From a checkpoint of a small mixture-of-experts model trained on Wikipedia.
Training: 296M tokens, 4049 steps.
Below are experts of layer 6 (counted from 0) of a mixture-of-experts language model. Rows are named up (a neuron's input weights, with its number) and show model dimensions 0-191. Each number is 500 + 40 x the weight over its row's rms, rounded and kept within 0 to 999. Numbers have three digits each.
Before each expert's rows: a language model's description of what the expert responds to. This comes from a sample of Wikipedia text that the model never trained on.

# expert 25
It responds to: Middle pieces of words ending in t or similar clusters, such as na-ut-ical, Tre-at-y, mini-at-ure, Mona-ster-y, experi-ment.
up0:521525537509499518505491495533549486581475455516445462440486477551495479567504473425514471478500477554521463422434460517509555529550547496518543462500491475498456513554553503448513471494474507485574540489455498516507470471567488495541536555509567448523460514522564547453475522542516469487514521459363500539538608505497470470489597577438466458476463381455526466457556510511444527485496412503435493502491427537516508478575533445504499527456507470490486546504494456480443497522464526551437512463436519474490478500548471532482572538568458426448513507551488491486499486512475483546
up1:525463534478469525488466514469487512443524497474616568496520528575463447542469511530545517532418505475501540472472506512416482457463519546498543451506531516491524474447532552447524548563538492500448498542511416543439590481528505476456512518457528491530523520538508495553468482466440505576528590513488514474430510517496512451530563549499500464507473454541484478577425543491580569565574461512505483558496465485518417473445599465442524482517491459501488485434460501493479505431539515497533496494473461496536510505434452491523526409457502546481461538533555464470488512547413534487
up2:369500558500446531421454548572536436512507522475521477515498458518544450524509435451448517467509487595588467496468480538538503498397479456503562512518520464485553584529496506451479528416487467522472459523493556484499480508520444492393509494510524502470427488484494536449463520424458487497434551519415477513496494436551529509479491472539529484527503506489551484547464567492542479454506526500540504502536463482508513537512533489539490581453450568519563440486523472553505517448402516481553467523522452527521477527526443516497519572517458513514464526524558515504487526495516566577
up3:555581498522485513535515568466509539431484577498466483506588485494539516535512541507453438512476510539511503510493546496463435557446550577538507515557384447564473531496565488497511504548452488469516514427464460532532501511510468506440507432548482531460512510457533561548569509436524545544511500573440516507466468562472574456440532503462490554548512470512498399542541504506533468495504551438420502470400439514514497467483481500521506536423502526521510486524473544507530549514445507529480535544520449431496454519511515462483501449444529518431480423530477458467481516521434533498
up4:547449468468544497396460522542448497498465513503519516502427490517522428514522480497512541461508567487466476489463494513537491571448584486467502542577466521480471526482521509391489534493486493473515523483548548489424546552454489457472536548468442573470466514556463525578559508449490525543520555470510487479452411457545508536535550502554451585485525540444409462516438517547529505502487426491509561446540490519526536544456535476528539502511507513525450503469486552535494511453433525495489510480531462465506501494522605527598519478554496593481482496462459501594490488458522516478
up5:457523508514408471520534570527479523481512516547525481505536490509511515592564510456559432553501508435503445497457498477499538427406538438456594454524507468475519476453484596504490519508540462506499505475482468531533430559482476532541505541481489480437524546524535455540461483509537450470481531545460613479439546509484524538548484570455452497458466475454528433496406527486533481505520472457454444489577598441466493448541512513548500530527477565506498447471526527562444505482588534488504516496455525471542527515516521433489504519484533446521482502529491497533424547510490428495
up6:507540481454487424556464511485453490527508539491406525538541550555363540495455548599424533475510494537557444511555475468512462505506464559535505538445489482479563434509574553505494499483523499496506511556560505480512498472561467556463528548460544516554567507534628444493478531493568475511509485423470469517518500570545443459496525502508482431479542494495503501476448527522456485510508482400504516458494510422478499465537459454473474448454533449491582494504516479509526556502479560516448535498499526464527459522431529449436479587463499499472456515488512515508483474499468536527
up7:444520400508504480485511512556557532495476458573548586497528446566507590556448487511513423402544532531512477478531479465502491464499485588572469455536524518515509573496508572558511494468512450442423519456532525490459525504461543414502509482488508511456524459476541477482438468596490477505547524460524484516487544449488437493517520491506493496495497480537453510484385477489559443511534544489518563553416481416476530459525470568455521530484459494447565530441519524510509510537450453559474436554512482538534494465497481472495484480447531537479482513440496485494531564487438519502

# expert 40
It responds to: Final pieces of Latin species and family names in biology lists, such as -ia, -la, -da, -is in resedifolia, Geometridae; also foreign-name endings.
up0:477430481456471483474531529453512512474470519528550526526474553494532484441495509493455488470449493514544500515574450589516500510510560554504474544525538538514493525504411508492433486472518400530430486469530465525521465514447598551503558513521562553442494463471449488475502553431539513439526483549414565436476522531496492437566468456420568444476544517449558527505518493539504450526491518489493451496519558597454472516521465560487569443542482510406449525474516514474469518542532500522504455465468496556488493497524466484450558537580465443471484481478501476513511549508410512539
up1:546459535529477535442529537467510529523416518463486513458528475532561514460549482482518498519485576500553468547474482458524555595478465473585541510563543481505532465475532466439490527477483488482471543487490474486444485470452541501577547477472532500421557516525509524400484519516501543502517485472471541414444511494481572517505441517560429465506500470522566441541495520476455488516491507541522419508547568539510458455466488584561424586542470460481541459465486506458596443574477497616524493519486483502523534438448469458526450442506516529464492563514492491523517473507489486470
up2:541495494585417525563471448445541514586493445494547564546553512477510499507527480501465531487466511513468458568558481450527481485481485435463556503519462468520516573448503425540523605541525435527550525494551589454533602487520571432552553534550507521483495524450476508441488481531475504561493446505525508467471473513464548525537488451498497444532561434499533472559480531546500470491492545526531433485486456496494420491455467468521429541517525458487489571491440495532506500497466489471534522467580485489511491468489502506515510514435595443502470492468442532438456498488571447472
up3:502531487457560487526564503490613426504567515534476497563465509493465518515490553431517562439468506435480444554525499470542535489544498430537462516556503449540472522523497523497460483549534561428524536611509509452543608521517500462492482501432512467417524503528514535469524477527535486506462505485476543424532448550510490452588509515542485523529431434485396494501549582477487446462505502496506504576443447509557503501549469511560555497537466509483499516534466481443441466447439507537518477448461526500492480457524552567460526522534485533511535449474499483504523424516504462514
up4:516458512483489524456542484549528539505489542514545518483442507483506449546538553501468497564539506432576473523496444589491510494501472541431595564534602550469502458429553504466547446451531489501506482525505482465519476538488503514521455498491571457578504475480535491458470524473527468565487468438470475360514541564521501550481508462565453476451500431430598531473488511537502508462509425483526505573453529439505467488538487477522524493468587464486460496492530517503478565499507561528471531528492497489572517482497449496495474555427437495475501540427513529518561521483525562450
up5:464509479539515599563446412554558571545445473484536453549472475507510519482447522439490541534446506567516524503520487492516549481493444499575508503463464584495548475505549492529548578494508477564442560516421551458499456468485502473529501510544489507518502445480539489487517506531584485483434436499469508446540509505468441519535419551445474506516519494591517525484542519481491568495476430560524547498463543547540498479549500543524437456443467454463544508526487568466514515488552464526491470419567493416487574509548499482508461466467434519477519544533498453454517535519476480427
up6:562507486525499462519514446444484479507515530499500483563456492480563538462457542467513542476538505491500531582499529540500568522475497433387493499451488463474573484593529518473526537572483526450547539463463508497485480485525464534418518518526550524465492471487497467548487443518566557531455519457540514498573486539513439553529548534506474536474436447500549538548505489505523484495493475400487497522454417532541487579481522484510479586564416477494519458496531407529595498484498452511449527503482474497526492453535467577401521545533541450460500565472527517540473574502508482538
up7:551496516490570522499529585463506565514545547542518514476517496516526484540477505489496519537470466510554527556448518497557460509446524507575545459479498494460497503518467521539477513569502512511532524493469474484505554565478479501493533456515553515443506411515554544548481528517500522541521499480402545530502470495468452497539483463472423427519530504472552544491484504439505493494485533506551489562496503575459481484449534527514448505493411471443439450536417575487400512474468468539480445438408473414560509547562521559447558491409546539444432516488546504536482542500544540430

# expert 6
It responds to: Common function words like and, of, with, from, to after a noun or verb in biographical prose, especially "he and his".
up4:464499531498509545486426403539555509493403466478543522463569532478562426463487548494529447482519502502496472562432547477477475519513516432527495430481501414564481523485538490502574580441500520521532443453518537481534502470503476457483524581527504512519478547562492503523490512513551397529516536416542427581485460488493477494500465456474502576516565543547484524481484507489455536533559470455497550518463475500516455547513513454460564529446454468541490576506456532506576496477514476520482543531508512515541505490518554435492395459548516529511529542452440481457503578537488515530
up5:557490496530428516509480482472484568451513552527510539458475503494534462468435542481487513594508488509503552579471487503478441448461401544515477544500455446468509524530484478453515510475392472478515603484487482490456492507516497568521486507481516467514488469572476500509475454515505519453473539416426492393496487467538399554527479512506526511446530553521508519574532556530494543517501531535464505467501556604521479485538488520466553500555422517449531529467453518539557483483530522443464474550525444494540391543503505504469457516480529519514446445567569522551500512486505467569
up6:479607522520472432516506510505538620489556446533462473509485570511555439489509580472471504577465447488499583524506515532366497426440458547509455543537471490491510512511510477459522469547470501574498450497551535430471470422475499503503522550553496448438486503549594480468504479504484523554448477476465474493528462536527457507518552484503542436480512532446540485457484553534440466492523508416501519531490496548533503479468460512487420491453516545578488561492496464520494486480450532507481532509540472540509436432457492482544461552499502550566489471501539517418524493487496437489
up7:469520534556522574506442506478499511504474501562522461451526518486516467485531440580493531534536504449520499520441448481472512458480529535512513546536478446480562514529535505551465471509502490565527595525461567482381478414474447511463433506469464572571511453443489502422505517436475548539530518503451474473467500485502544468476505468487459414580487527469542530485433558488497546491543532566505444470545450550599480547541603504512501532535481493503493535538526508529578539493498465495496483511535476580486556535433504467498519493574440478564495479537427454529482486543490486522
up8:445533516526515546530541457442483475468395501514464522524403471496465492450502431489505529516510506443518518517634434497528525473577522526540549526533487457536525478510534524440517461503563504505489428458561477429511510496496511502493474516521449529501498436548566528508498559573435549452501472502531514529526598542575421499472494492405545427585530595521444462455507458462488483477449491477479486519525494502490551525587480581457495469470466465469516478479530524534487504459498516491512501543425471530477472489494520495527425481421498499503576498439474530501482515483525443505
up9:491563516467547583519483484485451445516552511607551458524503513442512461460513445598511510467512538508477539462512455414496519474456492457438528439505521484452532481514480555472546568537500551470462533462565509513468492417484516551530564476455487411505480519519520520452516468483518501487473519466482566486466550464490519479512498484577448553513502526439494506512436495515502475440460561478594483504489456485574524503499487425442523447473505457536461419533522524473611528546491482549486519500527517558468499453613454519553519478534487509473610536510496530510451471493511453500
up10:445456513475485514545430455549463516509505494480495485506464456454462542527458513503507567485453482491485547507449471495468490465466531532485452472508531570460521600461462533499466494551511422422443519520495485498481500481483522581497524519483478479546520472436438498463519461495556448535420525442486511444499455466504512537532555550547522543518497546519513521474492517543509542471505533506483479425474497492517514563524531553497462524544491497520549489585487559436454527508485489555492493622665522438493474438449531498583527532397431491486558488544519486506501460541557470557
up11:516498518491494471506479477490533556430490481516431473502507455507491532529465538480535429499435544579425472479518512499460531555534545531524461490464510519522533490461560538512598514483460476449500469475521485453479435501503506456492470607470482526431554521491460560473480472505484467424510522436497543492473555552479516422482535496438449535493498510549537507494446535504574533571565487428438482460516489429548486519514466595479485562489375447480478512557541533460489465523558535472506519503545525492526513592471457511494447542475487561502436590482537509546551495494533452444

# expert 57
It responds to: Opening parentheses before glosses, acronyms or authorities like (CCX), (Rupp), plus spaces before the next word, and prefixes un, sub, inter.
up0:494395558450499498473519522521506504580482512505544417550508523609492494497462467539506552518514439492549437518454486475495452485498500576535485536522522497490469552529531521495477468452513486502518534499443555479540504510488531613468471461532513493473532497432430437559453479486526479515476595435523450494523553495488508516493500459560486487502454481542542510543606478507498440510496475477419498509434527456513511507496467557509509449522473495506503542480514512536566449514545555508587498507468452536482437506473468451398506466524472493513449574500545457422517562404448574513
up1:489453499499557534515451568552566535502492531466418534591519452498413475434539529507536573491509535442469493516498425434462441510432524444494437462526498466455490529515546517503466521577481537514477466444501508588575501458493508443497550568477469539517554551509458532498546545511452520519530490564500509527586496554578497501513498482506543481484536502467499526548542487512441470553483475607483523462535499440588506500508493497476454489438477478477483548564490478516481473448479462518501547411436473426466552481504493480414534415455524528521506467446497503481549508519483510505
up2:521494538492503510506469552504491486534505465484481543467518407498524465519509431454521526435559522486517466481482523521564505463541485385438566514458470557495494496513582457487540495550527483584413448434537468485481438594527572457535551463423496533453591500554467528458472491523595521461528583523464495508481409480539498507508578513480581493521497566509541484498484478468467498454467547492543467543518491468496466481504437476483505534520511444496466487495448500527529543541525579498479478483429414522430464533507464494472485479457464477486501524524577469457464499491539562462
up3:537578496505456437497489495481536574505501464471485567462530498431528501416514533522520460499478505515492497512505415530475529432458463426482589489519471523471482537520482473519533473487462484538538452478481476508478453593523491466549430388463490482502529397591486523549474532491532466469506488472523431546474510540460508568559486479452571497532501500536474426461471496471483433476496544525520502523563569518431529537565463511545480551536453413486503510491535560581449583483498546472526539531441473505485449470501449440541510528551520545538507515537495443536485435506523484472
up4:441503412454448444564488486533503526516464473475462420508451422475497510482503431491492421509460564554518479557467458504528508488477561552472436443474438455495513448461472492495435471547519468520542464522499502435551458547498460483459469514398502456473471481454466529519554465499493462522552514530519545537490553514517442543531471418530516547495524522591598491539522433553450504532442545473476569516527522475506570505483468529493457520551501513515569468456529600530496559483485447505454430505461464513440552502490449514537453493529490484473471535564489536541522531527473504434
up5:476524469506485499510522438465490425548559507499540523491549539460473467486479495571516499529506467487500538459533538530422521493425467509512480517561523548513487518529517509483535470546532480432496461520497536413490513554495496472544518529447510560542488480517526544428538538456477421381501534524487463477465498482446511502516468509579613537614541498503523471472551461467460522521523541443545469571571508458489546482554517535497495506534418572531500461462541522548526470539469511514448462519475524479427425417584492437510446498546582475529547528484540485504540497574472489510
up6:424435505537535480492536522504466452479497481542446484531569507460402549427500490516493528533510523474512483474453461507492504525504505461485450516518488511464477480481477495533447527492510458452535475504533447514470566469518548486470578609504593550511556490484482527500509514532395454467496489507550450494503455502492523561523507496556585429531485546472527510541487485535509490482568510477461480447478526468589506476504481517460496432421575510500551477453473491590512420467547460494536527504494448421506447533446520501502455575416561483543573456491518578501583471539476458535
up7:463531519566489517462535523491483479492456472570465477479423522440499424545510586528480512479613477445528481495539457436466495457449498503527527537522483479491518452458484487499515497563481495481469528484514503507508364501547566535532490522504536431493535559504466530503477542511434533474514567541550488426499400494564511536539488438420581540435546550509477456452578544508451518497492438451567512465640467571479486464476477506571443487516479550471529543461515464464532509497464502499510528504503491490497573530523489511478509519490486437487528515490470503476563463542507520466

# expert 63
It responds to: Letter s pieces, mostly plural endings (variants, monsters, Times) but also inner s as in Episode, tissue, scenes, vs.
up0:389473557602507480489495444519465498478542471495465488510478487506510466461462524532496530535549408536557502534479546558539469537520545443472507499488539483550515490485519456537523489468508512468486522494521498534549557521465492508519557485425434563473590517500557559494524529474557480504455551484453424558527501466504532507438538464499485483401507506485492444450554499452494475554479538538448468441447413546577539468417497513452539552521439464469496511486494510520457529464459515468443458501514498490463480560508551420501435537499483487527508447393501395544549532469513489493
up1:517479490453464479488502499491487474466503509536530547475557443494506518546502576530460477508543511514468464525450509497483437437480540478434499435505503515468545531523491514459531479549439573524530485525560510575503567486477506511444457425509523537573520496511451521460535527526529452499418496470456528466486492542378522443440468479465581545499456543516450512478483437435518516582520526496439501511594490524499406491522634526480575433539441496479551490503480520456517525499541504476519448480555554499515528513444506485505468541526541529488584522543474546525432432506486564458
up2:498524482530495454463456505446530529433595519533403514522470553523519473494543506521568518527456477532557546517408508478435448484488561513489546474489509471443584468498562470422554504480458532469495490513494583524556523458521572559488543534510508465493446487482467480480524480491514482471525540462445468520553482500493484444499511541453541486482506522431405514528500521447546495563452449491442481481565495426575524520520573461547563419459504522473496510504509478489511499487446514449564492526544431477457571487536510405540555489487443475509518538547577454515484498502577491544
up3:498526432528433463472515507566480488449462495414545481468511503483462497477460479493512529522495435391487450499533574434506505437411490468540517508489497463463550389530541499468462453550492451560452493462542510451554497534506504581526487515524437550416503457519547536532541463517492522531459579509428455502514495495564487480484527580467519509567514408520520490523585498528436520553448516469492473616539545502538470568475502489486567509478559523499491486502472460516475490493470544423491522566495516509491477479497523506484449490484544497471496448524474483494456525555574572539
up4:539499525497494544544487541462581520538574543558563527522470478496450541499472540495433473489540511546461449472438547506513530520415451461440472519416482548484470560511550471523509502527442521509452488510519504446445547526457479487539494412431530472513547489451490428547485464524470501532500454549475620526504465530479433471508515488536487502425540486469576536472523515486571538584498463450534534550514513537507461473496478428491492491456471467455453530491474521541531481508554462586428546535491530537536548481477473519501556542483472482517492544446641497446460525489501492516
up5:492474562500541533448457439447503547535560483507457497441538502440396556448509514482466523456430463493556486440480488452489469508517456512429493476476557516525442505434583457489537474460465534411527484456521541523448570518491519483582498557497448569542506564524526443445444507491515533517492488512525489549481540556456542473500495591523508464421433493535461517444449475475475437504462506523556488465450487509585570434468535549551560590495530491502499477448491531464486477516475570500548523498508517525500530512446467566536505531465490421511507528495496463483556492487448482526
up6:515430507459547483519438470498496496479547481549501484397544500478454433460491544561520536519454430600507515452530510520522502570537502547525518555464540507441504562483539502509433521543524490523474477453506496457478506476559416500502489435547545485563603537517437469543505544513482558504484476546547445525464478502572431478528477539552545498420454450515525483495556458493455537529506450491455495466502518508437547434430467513514510463581491461507513479492461486485528428535449506518581569406529508490526537523513507608476495525483516437530479455451476489478526543486483531539
up7:533479432501524482502560480493417500493493478530582469548526531470576450442522598432527406533518511461541502527452497479489497517573502502498468399546532497551485513466520482522471535498448437420509534518447444425487475518544534574469462462462493480473501395476593543488417524539575488445549554453502555574510577487467445500556527504457455516495499422501485555476506503411526470534493559537500531510512486501497507483500521466524470498492485540479465511498509497477475526509468507503526537412544524467494520494452510500450503472480583541478496544483495450550447555504527541576

# expert 1
It responds to: Word-final suffix pieces completing verbs, participles and agent nouns, such as associ-ated, appli-ed, comman-der, often followed by by, to or with.
up0:522569499531436549484469455533456521592516513512553516543462461463478489580426534496477537432540512539519503544439429470500476537516542508542512435518496504568440519471539472513541532433418481546470553557446496537441565526497481468464456560479555506478447419545596493446515505575498504533482475507473558456528440507492493514577492490482419495508489460539455498474559556536441434515472487500490451459495477490560507536616544499551499492532490451511479485449497495483503540438473503475515554532569486520502505453486555474547460495514428484515472515525464560503581526474541477466
up1:564469534401513470519569530497455525462617442499556571458467482481551510515570547521549508475516514527576530561499548428478533489470443490498516583479458496504449516420502516466543585465445534486533446497582443488456472497519457510528470582540558512469479477508551545505463451473560582509473528522472500474474516452513475478482447486504534471537450450445495505466515502526469559494435499551431486408530536554574489497503503531550489503518488530484474479485502452509469450449537471533534442508500500421450534509532498526524487545532505466531500459494463413572477479551441491509
up2:465506520523487540505552477495486459497461501510517512467532480444539467569485500543469481439492457470508456526541474549497564485504459574474417559514502422495498510465459534441577515525480436473495539554537476535522588486527552505531490413431497540409447559526454516494583529522553433539435454518462421478577526559502541511535490517416543498552469470489482444565491484525492589473478442480422543503494495503515457491504444527567480468489491480511458446440522490486442527520511493522471492502488495520503565560536504545489457521527458522530528572521627537523501498553448480520
up3:511510487507477504427576480506505531552478503453512527517551444445477467461435553501522527473482512501534511474513503479527459540448475454448506392529552574453441496510520538525398468555503526493501524484526473439520455536567432468559547554494550498563485494459440454498480487455525493549462436481470473529486542483521499467466523461471535576520443482486477543506499456425551460533501507480473525427479534463573546544540467477559539485436569500464565515466479567519527539473541535452497604525506518512533535448524452490538433537458497434477580463565531496432498484537479504571
up4:536589546541521503489443424470529510463452490568512472452534582565549542503504562505527444530573492606579538512483461508489517500483468560541469506479440470572539480471417429501447461503534543443542539506454506495553484453546517483561566529496517456499475473519545518538529446462458536534381559493514494441555528498559481450497471478514497524506494520553431492523457479511510460520501447518508500507538432423499482471508471460528462484527501506504506455547531466482578504430462489476491461401486503418450499515487467494538545495461462469532548482535524550550499493448481564469
up5:465467493475463526446485474482496500493558533573543548489497447504524447501533483496456462425587478537479500509493490464542461475489557481474518522565601532509468428492575492582511539498467444530472499497497496560483502503527543424583615538513425543470488434448485463540545476469544456528471489485520608460473444492520479493571531512521552475491464568467444506491523442548503494456496537501488486588499575512485527539463507548501443480477528425602434473468479562481505540487493505478539529465543457510473446462509494456525566476452440490470520477454479502580465499512500483457
up6:552420492487487606548578459538512465485516483511567479475508492460507481463533497487542460471475479532544533487523506450520492469477474501544529476420469467483495466457444493523464534518532442399506509480500552520515516495463497438524512604467528503481534494463549451469477490470456531561466522565529463524438603493546571531468476554472582508529531482597468500539484511438495465505527528494550440481533546549503566467531454441521519521457453492480502573562488478498522461482439466542490442475526467491545462588488525460433446549532571491451559511465481521487475529549473483402
up7:497531504547489501471497503496548430422501471573503573504495475485498500511541501474485490491434515497492473507539488564511523475524533517481541520493537483455489517494449512491519477479496436517577514520444465430473491493520504486375465576587519444454518594452527466534475497460509514508554593525513490483410560507540570448519523543527418439454531487532478404543486518530492484469501516495451476539543506510519457477463525474511514478475563499557544543540484486478480444453466490484563505505584556525465408475520493571468526503395543482488573376521464525469484519521472462525

# expert 8
It responds to: Prepositions and determiners after a noun or verb inside running prose, such as of, in, to, the, especially "a moth of the family".
up4:488512525566496576477542438474516590405489472551466461532467468449502479494438522540543467465505471413515562526532491507455515517474535568547587510455491466445493539485525593456516518500535483482574550482483520531520465465486517455503518525463473497558497516489456477486471550555479521548456553515517555445419508511529569547461482489491521426515496485500505470492510494509454560526442499517471439444568537433447517472472462483398521539587463472508511516516466445460456521575549443506477571480497538522537494569494491495433431527556438474491487525490485465591516504531490547537
up5:470501425617441580464508596566489534485491506430530523544559428480510500497557555503506514515482454490525496464497493512433460477477563490482510512557450499516492507501447519554514521540437552530494502546508483499505445494508518499531487517535528445493537515431485566501500492524455495550531479434478565464622479530439529501477505453464490502523393466526547480495530493521396545474443459545524515523495552502534516551478584513486397506500570490529513589459469471552588453533534469485502531527486451483457540489545530528495551534504524496474465501419477427522480488491457470503
up6:524503542513515559531478459487530450399517537491454457588492445549514439518475431540488546514551542529472494517526416422443483505512486535533510501441464540510529476448527527516506479555531507505504517500514545517470484521476514414535488527434528576463425452477539432498504500511501504514521564482526524467426495474454438536478466476455551444522442505553433521536550470463509603498502546503558554461472496502558428587468482556475434557406475468517528530495449581523504528410509495473480519513478463509448531517435516476477570501499457502563502480583482510478495492548489449506
up7:523510416561529530444468397473510470555548560470541488526499525530482508505501626497470482482431495498514495542502530464385527556553551384517477459487466451482503465489461503469531486509528531504509478491520524510482568523470512440482474530553503518463491456447505485515432536554530525492466478501528468572482498486429549459559527532506487532511385500478513500476536473433527487481514512513543492491486417540499479547451462529543530520473464549527580500506492471506537502502479510472373507478475550516470533487548543498460434459494471523488504567488577494515385557566502474460
up8:536521498478538492510427550492578517543466594463424554553476552511495503504466484576523533487545488493552461531488490506529521490501506505498493414457493502607577484498513536534518535556546438462488518595544491522548556500419445500482456454476536543519505474503513487389517418514525523534481518456495535503548534455524512487478552469467488522500525426525494495536453397399475539546544487434500565518466606559547462513488454512516489532501536512430491527526512534542509539507480495463491504461512552460487522445453540458507489524493526482524448515509519582505525538498538599540
up9:487519500471440498474506473534516494434529532476468385550537498474492443473473497481523501545563568516480405494543531524490555390564541491503505588547502540478533546561480509497508527491461542535468498513560451490550535563479447529500531554432512433524406569497514478479455452429549521524463523515465526537492541511508493491470457504508493549547522501411497527498456564457524479521521499482450483583514466484543565474516543525533596491537506441520473535500493467486591501535440581459465451515415546428528499536455527506515511507484512442466531466518519435450497488537504496446
up10:450450485512420448512494485549515439535518482477504519484474528455512467465536442526536476459569483482585516532471491494538527460455452496500469505554476454540462525482535523510513529558414559498470390565546453497493528465522473511519566471471516555592554526548518466568504565529568521534514434487516496420521500531535501479564439487493497437441467575461496455497562454435462427501485502522488510438422507507564546537468503507570480471481429478525470495501493507509449491505472543594542505544554460505496484427534474481491460451458436533521467486542481526435583528525501544478
up11:449500495460473503478563520482479546546521524516481469513485535541493554504513472471483486450533520462517518485533532529441522517508500564489518513546530473514475518478483491469499532444546526376372490489467502478456488494439419468491536506460517505502472493505468549462553447520460474498392467537492501495449496568525494427493550502584512508498527538500474484442520495513509534489560540472509517537420464511466540519554422500428436534466504589525418480505445485515459388488525553519482475506472574537485496501530500430534520563643548566498493445506511485451433482477466554515

# expert 47
It responds to: Mid-word and final pieces in place names and plurals, such as Neighb(our)hoods, Lith(go)w, Kill(ar)ney, -s, -shire, -ford.
up0:520507482493511482544475552541503521469519466431522577521559536511460561497474497545537488446538573425522489441513505501438529508446404395518507487504500479535528588492521511489505522487503461433517501510484519495446523454508491513471484527537571456464478541545471500551438546545524498500501495548534564508468449513486511542484516538473501480566500499523520485511507509565495546554476559551458508533503533490515470506572487478405497534494556505469478550427491438465591448538596493504490491497407477542517561496507500373605517495427528500497485471464549431469593489520532492534
up1:413492510483490487491474530521545531486557487548523521486496476517532532470484514472515468499512398531575486489463503505538521442452558453436492519504514523538559485509400494464476576469506442498553481598524478414502511494506416475480521565471562427522498504497474532562474503536493474492550528454378482466487530514524528463511428519521519475494473480457499447512464470496520450537487536489458494569521557459506549473459520513453584557530488535487519448564385484540500463523517561532517409515550559544536583500514450447476476536517520477525612488480519486455475482470474512458
up2:491447507489422550463485501500444513496464480441522494490462541533490531511486496518389536425481542505479509475457521523498506483505493544515496526500486487540453475532516509515525607588497522539560515545495458399436517525504520423559501519482544523475470455558516432502509527486522410527490572537483479512491531480548452540482519579566461491476557396480497525574446544583482513514523523506491537550584473503446501523517416478515490453492588453480521507454547497438496477530448443459459492458509475498471468567489472447555532531494491428484566504480526495466459498607529497549
up3:533584412554454473513499540485442525529464438539484507516430529429443512444490418502494513573460431504429499592496508507526415492538499505492549482511469561517557459474525470538521542490513531499530503480502544420521457535478592511491521502487440548518463542467446455484445494487496477548503439499490530532501559491469433475532477496546556484552553526542536466499464523511494482508476477583501540531525491537499396501467477538512481435502434515473529662485450498407493529487456444489499481470508494530474460478474520504470541545574518557473516551549494548506516513528550493493
up4:578509531495520467492486488538474478455563439611476531485427532476498606522498457463476509470497494522474493535460511555493505472471440511428497495476489596513539510551504495445513551467485499466445560468518422564520481496439528533553473474496530546515550521615476442501444499536524458432464459522373493508505518498472511462500519502496518492447512483481442531537478510519440529480537474481527621527495524454523543458529509459527512537475483503524493586430521492437526435534528493506490441499572455510467595524477470499533509481543407467449530514492545532492520550482547451497
up5:490487489498485526491545504525481435471526496494546427513432512565538483552486531479513423474555469431501555470473506530454537483495492494479544467416562490389510543452522495545525470494466516535456525505461484566467575479512497482564503434536482478442465562542479514443455524438487510512476513492514466463544446566538527469530564542469525543444466466451585581499510491484501564502546471524525480524491506520487491525466532505564498520453522487503501497463489447588593507497504514440554540446550434545488537550572493520425489505425602408509510508526471508436503475441470509559
up6:558515505528487556526500455535503500484538536467493481537499438407479444519451602537526439496511477469429495487442492497516483524453484496542495483464511506501437565445473508527507427493482494548490533545446488442514549489572503546523483484524501509446521495540494450462485578488526495530486490420438610519495500549474527429486481563499576513441510461487464447521542440577454511488481513427466516500425498442444520574554481487474511458519544514527524546463575603524515497467494481454490506457535475530506438529560523484453546479506534493475509472609543518619487507531527532475
up7:486524491502532584537507461539409496531412540486457498547542473484551545509536534554506528481459405418491488498462501546514491531525486479445535514530417509466546541541548402499532528497544453496483497482500536479529560495574467485600548513581494475501513512553430489489523478547446562473479485444497455430507527567511467540495522468556495494473537452451505468547494466523551535467495556585537435568498478496480456515530480450444507549487457465477490518460441502436546446479495468508498466463531502550508495541470437595490501452527478438430483539502497480571442486560514528534